Below are experts of layer 4 (counted from 0) of a mixture-of-experts language model. Rows are named router (the router's row for the expert), gate (a neuron's input weights, with its number), up (a neuron's input weights, with its number), down (a neuron's output weights, with its number) and show model dimensions 0-191. Each number is 128 + 32 x the weight over its row's rms, rounded and kept within 0 to 255. Numbers have three digits each.
Before each expert's rows: "mostly gets" lists some tokens that are sent to it at least half of the time. This comes from a sample of Wikipedia text that the model never trained on.

# expert 11
mostly gets: " comp", " pro", " con", " cons", " exp", " app"
router:124119092187150123134123081087174136145147154085082143162095119068161147148103140170137167145167160123137129106162154121168142140090162106110105069144081144156086144114169135142162096078141190137093100077078090150079090133097166165164112168161079153088089119169143093119131091185110107141141160172173154153112114110096124103121099168126164082170146178137104091081135179101113096076121107088153089110135116084097118099141115237092089089096073135189134128155170103111133146157107161079156095108136108142127086150082158111092113106133153156106158122136171071166064090146156145161
gate0:070196121144126097184160129133090148163111126201137122060102095128083120132218195141112112174197142107152178137150145108122148092109114107143141145173133062166146111121107153126093106163122162108109093116184170059140184179122180134159139112079116087143150068116186095143106087125045080167152128128109130134115133107102162157124096132138095129121137075166112173148101072157099109179104109173097151187101174138135135104113186169160145091125099136134114116143060035150116085133127146085102146105125146128089128107142084148120110133125133135130123136102145130098138171141107111180
up0:110151168174184098136135113121078160151153084170135131138087140121070125144184097174028130166158152085082173125079150153105119163109164086145159111118102099151154134120086111155133113102119176145147126141122185138118131111122131082141134128133121115110131091113144159188082164113123162104157151215094121146171076106110137153147073166140089117087097111164134178162156166134119117172131109173165103159138126174113163134118135132155141017060065168103123132144133144148085077141136134135085163172106129160077095153098114119147053132106144129127117121133079086091133218104146084122
down0:127084150083205099118140114153168236115132158161133112079103159110086129129152145124158115131125136128112150132130119128082130104110127157118169166127100112154076080144156070128096143106117092161127148128118172106094115181102173089071134114121101110115138101086137108141155065084083138054184158158153117177113169157134185160143087100141115086078168148148094139102135124111145113102164125139127131208104126057120140157133179157104109071187121143161099077169085145223118109102164156102099180112196114115079108143151094142159060191144141111093134152128143113113135117144124165117

# expert 40
mostly gets: "See", "Back", " Born", " See", "Species", " =="
router:123103091177159072118068088088180157147175145080081154165105116119161185165116142132162166115161167134118123121133134135165163134085175165101095079164090163178087069127162179153158110075131157151110117092093101133078110167083161170170106161182078171091096103128153125111149097179099119174129164142162173144122117095104079089099081167127132119159136128167099092114130161109092106083142084081148094118152151105120132087175067172090082078090095128172147123111175120084175100159122146091179083131101132142153087147099136136095076094107124114120175128141161092113084094115144148137
gate0:087137112200159111117119117074179054122159130067164139149096140079141160110137164161131138097107158106130120123121090107105113124129144147087150138140151143166187108137154064139111114161110149134160074112096144114139164130119104089121106083149122102124145108076120123152168136149102083159129144134184140054167116113137127117117128114085168089131110158110146124163118109171128054120154121191135148091181211184179089145142102152075146155203191118153097142157128152081152040126148118071118131173099144104086137145096144143119110076107105164135150118123239115135162109078086161093
up0:115114171069169146139086123103109140153168166091081174113116148214129114193138117123163112118086109114200139142078126135135087134156149130149094100115145076152115149068133116096151168109103105102114154156101068127109100132133121115084164158092197167084154140171134066131126114082197081150159126126071140121144063161131148122108145151194199087078175160095112053136121169147156138150110199162169112183114107131099060108087128111168067172116111147162151135116170136131111140113129144070134122121102113181141089122180108109122124137094109108104189102102126096128156157117117152137
down0:143117139124153160105152091100151138127104121124187154115130070115141104068122183168145130101126182086145135081128097121136133175132144111127116101136130156074143123110130119164128079062118152144140105144121078091112134130158138182160139149124117085113081184166039086114108108092117144167178153134025091140172134113164165153141093149187141133086108134109100125182115137230119081138120090055134128125175076130130105176104071168074117109123124103171132177159089123177155114115146148078168116165076129073160142188155088087159138179155163160118103089160119149135122164136154127120

# expert 1
mostly gets: " is", " were", " was", " are", " also", " not"
router:109134114181162064111140089078167140158164166103058159183097142100175135169123141167146194121165143147129164129163157132142156121083137106104098063142089147169083084137159151150152114081158133136096114083086103119088085189105131162137090117172095145081106077144152096119125094167114105153132182196163145122131131080100079084111097144165170105160167157143098084106132165105095092090133086075170096101135138093106139107137089230106104087120098122149116130143161103105144124157105138084152103134118084168189099137087156100074107117125131107094138143150130088150070131078160146172
gate0:044130130109151164089177135118145087089176127079133096140119166183217144098109128083142189158081146117149189123117099094127089131187085144238088125124105073110170112135151097128101121164144123143106135118063105137112100076153111122107149123168153143132078135063103148118113153167134151068237114187095124142107127144095115170105134106112086132113125082154130147144172111151082102154144145159093138151084113135112151121117127076166121169133118154081130141115107197108086167184116136170176143121095128073113103097107147120131155111192132147131142124159107122103169139088161136111
up0:163105104119126104073069172154091164144111074142121123086112127133105174126090158059130093124101111165113134128132115142114114177129129137119176147100075157085192117143057158119135152123174152134094106175112040055144094134075203110162109053126125098169154133092178109128103109125146158138104123119132129132102104116148133130172177111086156085117071093155164130115135109085146127169176152143142119100130174131180130116162147194091090096133128108096130128180105104182096180100157171099178155144139136203156107078151117136116138180134150100104138136149136218149106136182077103122
down0:143125157133092112086172163115110144115102167132060142152109144040142095109164091054126111172140135192159160065110071155122133137134126065150149137122193085118135127099147144139114111128168154162137100148160114117093165169104033124166112074182176119125135133088148091120162137128125134131146101118147136165099142154163055098150098133149100112095177142132101121108099066137153129187185175177195155140227064142137143083117090132105124121162102127162155119116125153127166136088109122160129164151097088147165128079157112121117093082153161103128118118140146061126139053120151141107

# expert 13
mostly gets: " 5", " 18", " 6", " 7", " 9", " 17"
router:101100101237131080125093080090169136143172133068089122178131082123158183150080170114184195132139170131130169135112132112152162150093161181131130078158085146148093099123158171139166133084124153147108110063110124138077134164090157178191103142151093165116093086151154133105129101177092136150140145151153200144105119087108111104094096138137131120152131154166095070126133166127127113112122072081149089107132142132110161058149111165093082069093082121169135122109150103079167131174126161078178105114108131152170120158093102128137074072157129129145198122117143103097096110143130106131
gate0:119102133116135113135118129114118079163158151173130121128119148155224055116170100134144089173128114118167173102072066142134074117132161115098119127124150086139140114159075112120112155128165060166112132111059161162076115139143151112132138085119129100110164184079148185115171170174101093118140181180121133161122097121129198129129058064145171117158139107123128157040116151105102168152129114103137109170163133092126127131091138123094153119133132086139116132159144143175038143098155104140081132113101148132139130129150113146135240160141204055138118071158140100136120138122144141163
up0:134125135184162095139130121128138156088118144118089179147148140086071182162081141123117162098145147157174152159168184119130169137109117109162137082125110124154104140072218177120081065171113175102158118103171117086170144113132142123071105163100103121091083060179131104115102093110099141157125104127107118057174168123118074201134210171097084141131117148167117077178141099136143081120093147173111122141074121161098155109106115167157137150105131168109126157097143130127200132165099170128180131135144124126122136103096136099088065079119097197108152133088105148096118149087089115093
down0:115150151139113092138120099111149131137090169167138121112133122072140146126125121128101084178127116133103130218160168150138134169140126137153110166112104194110125140051171156072000176137164099114097135129163123080109205155125140158067089076125157108053153129139137153112096123130142144141120145148179134140103059150115105100134141120119103165171159170126073086118128141129106166087103178096131174158151127095129070124191139126141091151131105150117153146122163121111122116138054097133113169096168122137086174149100144144109133121068079133107153112071149121192104142060191134160

# expert 46
mostly gets: " Ad", " Re", " Ar", " El", " Be", " For"
router:139127087170130109117067069106145124121137150054080151112137161120171166130072161157153163145171153115151132102155137182187165132099172138093100067163114152147062129131163160154171087094135180145117104084095136129091133123103146168173112160154077142137078098153155118096116089165099129170120167156152145147075091096104072069152111173111133109162128179151079103117144184125125086109105077098133112114133124091121138090141126192079088035080084142164113107112178099121151152144105150071192088110131107155141136134099137101098061136122147158141154159127134099141090075156134166158
gate0:149138121151063102138059117179101171188148154080139110183104168044103079106054144138132075114093097091095115151121142091097150115167123152112127092215140087109129111159134129205131140167166163122137134110127126154094101116182143088166133110107132193131127078085132153137109156116112168127064145121097117123139124124116168134149175066138089150102078171096186117110098146137177134078180156159113124134122185130115115089119129122107096140081138194113102114128090166138111181173125115149126137184136114111139103155178130102107114131097143099146107074171186086168140136196161177110
up0:177158136109123129114217127093158129160158173112136153072129153150080164187122161087134111087148132078173161096052106074155122144097140125056145090180130138158116125101084119153133133122105061125084120113138153120153094181153073142126148182120208078160103155132107095189129104133162097147182134159127181148153135127090121179090100113120123130170091153118125116101094116170123100092134116119125156127098097112162176082133092131069139151176119092105115183135132104098162182115098195084086123134170195084086136130143167057119157141153099069154158114151090137111120115138092122113
down0:105134124131127082135130130110133103072100160143120174029137168154062140166172159139133106125086146192147134092133088122135125092110108068154125178094169115145066130167113101129137068091072143170120187172133148201124097129140146201123132171122092077179122103132071123157134133133122081103148117156123112184105073120169110125136059127142102202091124139096144105109145134145090123110084127145143148151117076116152168137149153159126098058152199146205169165176137176099107137097131160128124074107118164140131161144121090141095131137131092143161069147076067119133107157153131133153

# expert 32
mostly gets: " initi", " education", "ibrary", " activities", " programs", " chap"
router:120100092178162076118072083091184154147172145086078153164105114121163181165116143133161168115166171132117122118134137137164163134084174168100094081163092159177086069123159176153160109077132153151109119091091101132077109167085160170170105157181079168090092102127153121110147096177096119171127161143168175146122113095102079088098078166128134116157135129171096091113130162110099108082140082083150098118152149101119134087177069160092083074088094128170148122108177117086177103161123142089182082126101133145152087146099136136095073101111124117117175129135159089115083092118149146138
gate0:071148134200171034110159005165108096192141132133129155126104086141133147094140095129118111120126128120112154111138165139096167120118168184131144135090130122126117098114162088130091135122154119172150103081121108210095166147118124126126142114134095152087096087044129119132157110192109098119055163166183090113160097095145117083129123122114189200085149151152130127157180145092168099131147166133145132126093138148075153105098138115112133125152082134180085079152121156126151074119148069163164147143133065175094119105124099156108135141122162125149160151162181084106150154125163168132
up0:099138126107124118080119158109129116106070146059164122145104072208173164145119093160121078157126142169133141196122144165059111089069175104115116134075097094156165084091118120093145191134175136096130138096088171083087151095135130105150112098178134087115103153127146148150164141105101111140103215103197116107122108198188131124093169133090085087110140129066153151137179110138142119152126130113176148095137104119178129153082163145171145160131136102087045080129146131163141172134125133104099119151119121069126093106182121091125109133104202119142138115191108137120122114159153145178
down0:104107145146200113145129173123134153107156112120124109096066063095092141184114138117191119157086195149170134113159136057115121118125095147149117087122101118123041103107135105155159103120143108097134124125202120121113154147140174119132194143173091116162130083120131165136152114031110063143102133150122094132145116119151109137130099090166134083111106088045157137166159169113149113182170116190122113146129160116180158164094143158126075144069158118084153195163083163101091132131068128117128145115157153127116193114142110136191159105153112146072145130085091136148133120171101077164

# expert 36
mostly gets: " ±%", "ropoda", " Binomial", " Votes", " removed", " candidate"
router:121101093175160072119069082091182157146171148083080156164106114120160183165114141133164166113165167133118122122136133135166162134083174166100094077165089161175087072128166179152158112074134154152109118091092101132076109163088161169169108157181082172089095102120155121108149096179095119170126163142164174146120115094105078089099079166130134116159135127173098093109130160110099103084140086079148096117153150104118132087173068166089081078093093125171144122110179118085177105156122144090181082125102128143155088146100131138095073095105123111117176128139161091114085092115143147136
gate0:084180134193073068105143087105173139100102097105110127123174096097144140110114175146141087150116156125130164122103094170125143109167112137076119158159133148183135125169154180112092112120103117145148168128034103125108118097122170176122169114058107150121109143097185141120169158128129100169143161173166137169144093134092088190079124089052151132077111124095126131109169110121094124107105126139096179146195124149147068089084112111106090085132108093154168111087185120176189166121141117094157109077120132136181118139209136099117118167119163149098087130114092149175158197144132106112
up0:161083117100110094128155134146092089126036137084126106145159171107111127143126094124106100137113164117116144107104126192118147112102108153167091153147157113077124104111159119151202142123140157158140040114089136166081120137091166087105169149135099117144140107166218172133152069080133160152113093142158122075132150213163166109138062149114099075127152148155074135159125149175199116202118134061143094180081146156087154149141145165097161107146120121152097108103141109116110087097123113072126207139144116141111128138110095136149105101167090133119150070134083178144123136116091118189
down0:141117105145079092111195151116119157115132134158151110103066150129128097117111157119153098189100121135019174168174119122115124171105142113094144069144122087186136147140067147083141130137150191176136109129163156139173170141117128075091165087168121094152119200105136098060156149108133088136084148061111112123093141177073115093114133138203170108129184181119100133080170130116077132161104144133138158143087055131081189122160137142131135168122161086138156056076129150084104106141137120140141143158125145137146174105107153076147128125182123112136136091139114165074161146118130091128

# expert 21
mostly gets: "ailand", " race", " Loss", " Brazil", " grand", "ennis"
router:120101092176163075120071083089182157147170146083079153163102114119162184166115143134162167114168169133117121122134131137164161132087173165100092080164090161173087069124162179153160110076133152152109119091090099132076111166083159165170106157182080172089095102125154122110148096178098119169127165142163174146119113093103079089099081168129135115160137128172098089111128163112097108085142085082148097116152151103119132085174068165090083077089094129167147121108175118086175105160121142090182079125103131146154087147099133137096076095109125115118176128140162091114082094116147147137
gate0:078144171148053104115074129107114187173116136174094114081115131147169168088143143160108141152123109100086095091091128149123145087144136130094114127118156115188123087143113156170139123105117118096107139111164101102093091118192161147170129156100119169069114108086110161066096145154134147132117140146154143207163145065122160147178153071160126065142128116154154105172170183171077151061113100125095128128155121120142130158124163128114149085100084127189149148142052172134137170110163159118123117113058093062101131137125201152157130171166118086094171140151163178092135132110113080078
up0:057116155141146101039108140094151124097122129121149132136178176143109112200097109118148108129104071196124096085130142135106101129130146122065070156104147173148150134178120127100158144179114101076159140158129118164139158153085099123078143088064159108167087111156181073111085141195127128136155103131123130083182084099166164085083158142114116142161093095078081151148148123116169193180182168117084122155111169130118099136147099181107141120117146116123138141132140163046114133125164212125104074093195133170141169150142131167158108132089094159142152151129092130132105111122079127115
down0:139162124098084146089163087130115166148162153137127159150170099126177121133155165156126110201128105129191064123109145116103122136151128125118077087126130148127150115184154136156128133109148104135121170142052129089151109127149088119106114129067107105121133056173119089097160178151134138088175189172102141137145032155143141139105170128117145141100140175151113074110106095157110144107161112147120130158103177130111110095125121176179171120173102086150124092136120155110097158160090164063065103130042139105109073095121117126178125121188221042136120166114091089145136125076148162129

# expert 17
mostly gets: " Sh", " Th", " Qu", " Sw", " Ch", " Gh"
router:117101086167152106137083084098158117118119141054058172120113154114178180139093160177161179133160155118132141128152142146180176139099177137084079063168100152172064102127166176140153100112136180155124101079103151127101124139110128169144115158145073123126082114152151130122131106188085123176136160148148121136086098102094071090119125179132137082177138149138083114137103176132129075096095060087140111131137144087119152069141094193092107068105075141148133109131182119081136149156125141076218085112140133156145136148104119140098045116129121152142146144113129107091081097123128171140
gate0:145087112113105145140156113113126158144097083093155179082143166154129160137125122106146096172098134119157135138121116106181162082150101096195141175124194141113170094089110123109129126187081148146166096164116150103152104139129128137073151078084144155137136069120149185120172161173151128152159098123158141144094159142167119124142157090104122095099140098195168124099142124123208106111129097105130114115103151134121103066131175127100119164124096147113165146080101112141116104097129141206121124037107142037153079098154124093187128130158135173149145157107170113111073102012171076107
up0:079138131144127112116123074130158109121112049129139134142111149178164132159098138141155149133094176113120111112152093071165134155173121120123146108123131068105078162169142153137112156130090118168139132217096130146112120066181118158110155152144091117114112095121197121031127126141142141134178178071084116106085072190130078099081097119165089156093155117175182134167169157181097100187055108146176152121117157141115073124134159186137140110130130145152125135097138145191129085159108172150148127110091103121099055108120108128133127111123137121113098104070197113126188120118082181139
down0:133130100118096113134080101182192166139126183178162078135117088119117141141179091132138061161080181159125141151191119126113178072134128143129170100139047158142123151129105137139109101130146195121140134148144072116163103110136103167071121138138140158184131131105104096143128115164201103102162182145147158170126127136141100105089125140066133146157106169143126140140172138102133136134143181107107118135089086028129103130127165156134133150083117077099115142141101109135142115139138194141119081155118107139184113109145084124082118108153080052165108144088176115124051070174049168126

# expert 6
mostly gets: " pm", "enty", " hours", " Wilson", " evidence", " Group"
router:121101092180164072119070086090184154147171146082078152163103115121161185166115143133160165116165167134117123121134133134167162132087174167101094080162090162177087070124162178152160109076132155149109118093090099131079110166084160168171107157180079170090095102125156123111148095180097121172128162142163174146121114091104078088099080167128135115157136127171096092111131163111099106083143085081149097117152151104117135088173069169090082076089096129169146122109175118087176103161122145091181081127100132146155087147100137136096074098109124114117174128138162091114085093116146148138
gate0:149095103145171138133110147160112115055104117128137122145079165126153180147100131142170176139139126156118144183185126117134088096049138136142098135152103165142177131169165126137157113089218135067141111121151142135118177168162172118142096121128070137127052163159122132140102125186056097155080128079125136092124142111132092152147115128105141135040094133159085127145079122073161122179139124113120130105191150136129100155114124113201123108149149080059168139163140141094164185144158129117197133166097101142146144061124108110082129129111151141140109055073148119131102080142081070106
up0:143112159124138091150152111130168130153185171160138075177072092142111106137172136106116131191138118099128148129111161164082103161101112134133082180140138128154135188103139110085085183130125169036140105010144094129094140124139174150083131187156124117136195087101113142103159120138140110184128105062136096149113083119121168063145127149078124146175086110160127203146107096126149137136110055147113162110132070117119136128156183148136127085130172127104089135096152166106174155126138109149095108123144124190068112118106197144146107162098098119167101104103152069137155114098107161158
down0:129119156133136162112117183088092107150158106110131147183130131155143148089115128119130141154145130134163108096115110104099179122090153108210127087124126170021152155048126124135081114113140184155147177133107151085134167113139148167132108067081117183139110171082127100112119078117152180168219175154095092125147106103115133086130207056123157112080128158078122148103116164137112115092126106118129066112111122161086115166185117136186146141153148146073107159126145055106137101134095141123083123142155087151199123089093122146167153084121100142138174149082141152126147176128080162123

# expert 18
mostly gets: " the", "The", " The", " United", " North", " York"
router:124116032170156067109046089091179127167151172062093160151123130151148178137069183121133169137174148100146150123126148126174152120088185121084091101163098165177094116099149186163164124106118163140109107083094109136083140135069166136189125180149089165123112125144137109092134114162085138160139199124154161147105080095113071107112112158152121105166113148138081121131136161114126107108136091109123094090156175102139148091161112176073084083092135140188145116075150103115179128137099162063148111103102120139167131144082144091099082126112076144126158138138157102094091106154137112155
gate0:105152168108126086131134132143156175152162149175135053089080168086107114150170100104118090104098147108113116119147170118139138155164162166136170138136118158104109133113139088104098115171115090159084140133145169130120132071102145142130135152142137113145117112096102150160094071104165143146166102089169125133151119111104188161190116115134038196093176126184160163100143074114090175114089119115135100146169045154151109168074150104117118116180153037147118135070098078133219160126093048135032130113154139150136129114152125148127190162121145129152112136124162105131138158127140168117
up0:141135157135116090156149118086162087137089080144148133192149100074132201187059095139105059084107083099102110145167090115186160132120114144170138123122146166098150119098178101100099120107117102128152117170160136148148142188132149119052085185135187102149149084097120144216106090124147135197157141124099076123150160148111117134185164137086075132117117135152122094109096084141124161114128080131165117135152137169135068166099115114158072152151094143154066063153070107147146172121095128163167159100140130125175148116131105147176126150128090132132161119120081161130167166185078150144
down0:124113153050116154172070106126132139139111104128117113121174145135108104074142171122143145128176140129100143113098151108170137156083144141118106131117117117163118184097171124172118128062111094151081074106137117105121086089217065075132144139208097126144119143216128139088109162061086127151135087122212132140097120140133115121134128136113096182177173133114111079149081097129221109102115137107136145123164116151176168095187130053130103111141167120048165099112186131188126199135110146102127132114113126139131167104119104170124180119125112118121100128075164127109124100130159152172

# expert 41
mostly gets: "In", "On", " Samuel", " k", "born", "ensis"
router:121099092177162072119068081089185156146172145083080152164104115120161183165116142133164168116164167132120122121134133135162160134087176166100094079160090162174088069126163179155159109076131153152109119091092099132079110167085162171171107155181078170090095101127153122111147094177096120171127165142165174145121115092103080091098078168128135117160136127170097093111128161111096105081141084082149099118152151103118136087175071166091081077092094128169146121111177118086176103159122144089182082127100131145154088147100135135097075096108122117116174126139161090113085092117145148137
gate0:152183096187135099127100132146164215104065131167107133077163149108165148164146128174111130062089102087184117139204089190146168092162139065135111134104127098106147146086078181141136120110181117096139133136114100114101125120103165141168116106066126152155151109116144053065125178151109086163106139131152125128086171143114068159142127123113145058105106128146108210171087126158109075148155111091099124133092163144135066160186111159148138078129147120115091079152151190103126126147125134141113119149154093122108118169109127094118144146133086096145209104084098164141107129100120169121
up0:085146110099135132123162105110107113156092166095092123122150188107129126141070146088133124109107129123162086115091138194178175040153072156195116196090124105092182163083141192111121164149202135106150126105106138120163094113140114164138156107067142141129128158064141132135172127089156089137135120153145098108105140110147076147107146169116182071091084100154146130142109139153132132134174145140107136154113127133067151114141148080131080082148090103098100154091156165112166138127072084193131147098156140143186143156103127134160118156174080162069138152137106174140020134118109180114
down0:109081134168111100150143132130087144158175146128142142156146161107184051108171122104148084074105114143125126135123161130111168143113145101130166109150170152185121089134068131171072147108143148166133108120109141205115125103123126194169127106170063086216162067150117106141120121093154114131136080112139084105051093090127125155134152164143164113081137083109114151111132158188121139188125115124152132181191075139084110115121144024165148089078120152165150140112173179159096153157195121101099150108169117108160144166150102074141137097105056119110119125101131121116110125145089100105

# expert 5
mostly gets: " village", " region", " country", " town", " city", " %"
router:121101092177164072119069084091181158146171147085079153165105116121160182165116145134163165116164167132116122121135132134164161137084175168099089081165092163177088069124163177153158110075130155149109116092093099130079111165085159172167109158182080172089096102123156123110148097180094120169124160140164175147124116093104077088097080165129134117159136129170099091115132162111098107085141082080149096120152150103118133087174068169090081079095095126175144123110175117086176104159122145090182082125101132145156089147100134137095073098107125112118178127140161091113085095115145145138
gate0:120151073158115166154110067043169100102161075173115093141084105151165123140115121096184109127170165097142189160101119102147131197067132118109153114113070127098120085160163128156092173157132131132125089106124110116178137134168089183082131155154098103131142157135111089138126145107092116151156160177155139128123075079145071144147100124178108209126113135152127090150138069152127053088109106133111150104167128196140097083142091116125073159125092174199114092118133167120166154122115126169146134145159137085060156168153122177129151142111131125089106067133117140132067102104189161150
up0:142137126206159127105087099143119094133077079062147183110135110150123141114138189106148103046172141119124180112107135118104114114135165141163143185149107104098148118161140124117156115129161142091117188133129188128114211074109101084136157120173117124158174085117151126175133146096140137083080097105106146186148098119158169112102108108139165153142089094145222057152115147092146186107146110185174060102101120058149173158094139122138161184122107135102115076144133216132127112146108141066097076107166111122082145130116110164155130084143144114082120134135138142147139137152098149086
down0:168231108119160108084124145144115124195166127060108171123151105094181114144106082118121192099152167073177119148068105115145132171178113113147096163127028149121101115172148117183136094146098202135168161155136146051102135129112083132101138136112121088126135145106094112120058156104109127145114085073114181108144152107131155124106107163107165162145086144137175154083122126111125152141131117197131095187095115087098143172126130120121200110130078085121110149117150154099134163182147138156120172104170087123148079113115150126199063163108119139110105088111141130133116108097101107137

# expert 7
mostly gets: "|---|---|---|---", " ill", " Nominated", " medalist", " winner", " Won"
router:120099091175160075118071083088184156146169146082078152164102114120161185165116143133162168117163166132120123119132132136163160134086175165100094079161091159173087068125163177152159110074132153151109117091094101130077109167085160169167108157181079172089094102126154122110147094178098120172128163143163173144121115094103080087097077167128135115158136126171095090112128161111097106083143083084147096118151152101118135089176070164089079076089092130169148121110176117086176102159121144089182080127101133146153089146099137135094074095109123117116175126136163091114083092117143146138
gate0:120104105109164095185095127090104112074116137100174178136161122093170139068121145148139123132076123102151129073189112148120124153079098167117139173124144138146119111105171191155159098105139102098076102133086114136091184105138133176075162080146059151091132075073094117107081160124111078153157163085124095109161126136111099142146130124118187215094158141165086129110144149167111161128117126120160180071174085200140173119118050138115106108079119129089141128211137106175180150187160128143111138197123111099070153130128095108145127086112150114119126135156138149085112144145105106104
up0:120124177091111123123147143054106088127184175138134171095104132134164113133132187144151093117141148176172067129116125134147153108148152139089205102106091091141120122109102116166110137118161116184149101084049120121126141177112110107086102176137223129085139140088049177139133111176143115134104131079106198083097130127086129104115097084134093101167097076188157192102078193125160122093122109137160103119075130151145082142093125162063158130122118138090164140174178128130176164122068153121081140178122124147136122145165113109141122176181131143114145119099086102164136108144113131075
down0:158150075113060151062186132093114139173109139114115160163166106139127158139074141138102128140129085127094178098081139128110130107089061172167144068112185173176107127119144117146198153192176135101121141160189075097098065094140095117159108088120137121108110135108106132121102145133126169083186122080105153091132127108164140180168073105161146133126134132113145190059153144079102164091155107110120144126102147144085119138123067045160134175098115083133139159113154120155154137199108120141134082138135137119072119158171152178154120116182162159097151117132117069138140157073128089150

# expert 29
mostly gets: " mic", " ch", " Goals", " appointed", "acts", " Studies"
router:121101091178164073119073082090182157146171146086080153164105113120161184166114143134162166116168167132117121122135135136165163131086176167099096078162092160171086070122165178152160110076130155152111119094089103129078109167085162165169108158181078171090099103127158122109148095179098119170126161142164176146121116095105079085100078166131136116157136127170096089113130163110099108085141085081149095117153152104118136088174067167092080074090091128169146122110177118087177103159122145090182083125101132143154087147100135136096072097109124114117175127136162093113081092115143146138
gate0:102068152141086177055071157124147136150121177063124139155033136198168103110093192126201094134165098165122098150110090102144160184112174080120115149156143110110163130100147148120185188097167120085157099097106133102114135105137119152138082088201142149130078178171146121133129112142089132147159144112179173098167120158133141168063147130144128123203082119133131151107146091085100163113128136156140124103106104065082067105149173150073106078106136135130122119125146164113166134117095157127160112127167166137101176157119076139104116132123089091162155140157099126107136126151071101092
up0:107118069115100138108080136115107104146158148101173112122094109162144066127131112061186146132176161148083045120135126144138113142088115130111121135177177082074119131141118194113161114101128189144146157096167147142127130099107065113132111138101092109147131136112131179110147181159103068167169139136126162169117118147129147209120158140059143143187143118146103131150152097109196079107111144118165125118131172116166154100123077143112201169137112187157105139091156119116156099155139100090083088100147081150084125169130136208089189076155173106177117137080126121085130163122075091165
down0:117094140165099114142122137065145128159096101088143157148049107138132131146076131119107198151137159147092147105138143102166045089126172152193154151097140087135141122113117133130155080104137135126140122130103118136119077178101088078102128111161133155112112159103077132126147155150108135149137092111140175047159146135110177213128140140111109127110185116077069166097128189170148122115130141144183124223159107096079160145088134162098128137124095138106124188112114132108123131070148131175087112139173133163177169131106084129182121058149123130141069154097121086183055100164121165160

# expert 30
mostly gets: " loc", " go", " saying", " day", " take", " country"
router:119101091175162074118069083087183156146173146083079153165105115120162186166117145134163166116163165135118122117133131134161160135085173167098094080163092160176087069124162178152157108076128155151108117092091099130078109165086161170169105158182080168090094104126155125111148095176098118172128162141161175145124116093104079092098077164131132117156137126172096091110130163112099108081142080081150098119153151101117135086177069166091083075091092130169146122108178118086173102161124142088182082126100130145156088148102137134097073098106124116118175128139161091114083093116146145138
gate0:129105141189116088191101090100119126151153131106128116149047168206143147100116197132167153151136066120114107103146102127112145116159133170142112122154143180124121071108148160094132083131108181099157090166169113096130063092153098146208116054115100162095161100122079095138073114091169055149157123147141149154128175122087109130066141168154104103106109133110109132067123124133127178200132047112126157151079103105178133112135110117155116096167209164187147128122179065079147150133143162125134122137120122136136165145151126120125120166114085168115132084114184145145141087107136114120
up0:108179142151092146143127147180148066084131128158103111117146115105105174137110135151195124077149118150106138138061079132115203102162142156186130117113117153149161165069117157000140143101112128024160097116185096096130162107119106162112119086150122150145112137122134125163144098153201120112154101109151146118147164083128084096165138149165149157099139146094134174132173123131182192141130163157148089088140131121132105125144167078121113124102137124135098120145152038141176165122148096099093081101127144164091142127102170097121172131104090182115100115122092133207111134073139122123
down0:099074124152104112186112115162101149131145126153092091104143151129123148119136139145102152105142105106169099106102068161162193082158141117075147124109167116154116159121126118080121174134133174117161147118132140124138096104146137132129060085158126203247115168080105125133142058147046114142123163143143101112136113116065138120136196134138110146111193170191183193035103122124165115136121105138131190124129134153169132141174149159150163134109091172082142135177081098135117059073131122141175115120124133119104089127137105155141156129074114115069107139106152081059140136105135098108

# expert 25
mostly gets: " FW", " Authority", "EL", " municipal", " points", " responsible"
router:122100089176160073119070083089183157145169145084077151166103113121161183166115144134162169119164166135117121120133135136163162133089173167099095080161091161177088068124162177153159110077136153151109118091091101131077109168085159171171108158181077175090094103125153122109148094176095119172128162143165174143123115094102078086097077166127134118157137128169096090113128164112098106085142082081149097119153150102120136089176071164090081077092092128170147122108175118086174103161121145088180081126100132147152089145099137137095072098108123116118174124137161092114084093116145146136
gate0:146122064202156174076168099138164169150183126136082153170119157103096079138062157093126091136156149043168145161143093088101071089122113085118121143128065112147121116095144133152120150043117138179114165112096155135113106115112098139093117144171150093135096110143116094111101111181130199174140127078106120106119171088161145126137113195127126103127128117088182135088175145197147161101145125150092144127147094115108162157110130137141145091165130144112141136104162097175157141120097088109145158083146143085100127146044151171114082200138115070162122090127152144179109155122159058135
up0:109073126120140162106078137117162134115080088128152138199115177087096100123090112061090099129143091139152166085161136156111107132164131149147111154145132156102145101129094148164152124093174097075124086077097143150154153122126105173089152084106134095077001162132071176161084146088141132152094148132137144123138132142108131112100095104152093150193118129136155142173155144121125136082091131183139191078132098127126140142120181169145090126147147207132125105111182135117153077103144100192149163141143140107182142158116109131186149172165148066083089196094117142132068103103107166123
down0:119166157174100064156096184134140168069050109176160135127162181083125108161124180112182128129145099138132101111107130119125097111150137124150091125105140141117128190160163095152179120103125113102152109182106101070109115131152134135083117160152148161158102158081193074139127171159123129122128036150196135113168152096115153094130190145122159140151188101082132212161141148208106102139084145149090116095161105122139119139147141106080144122155101142078121140136074080095100136130156134123088145066099166111113163143107133137090133149142138131110084102124139177077120088078123123034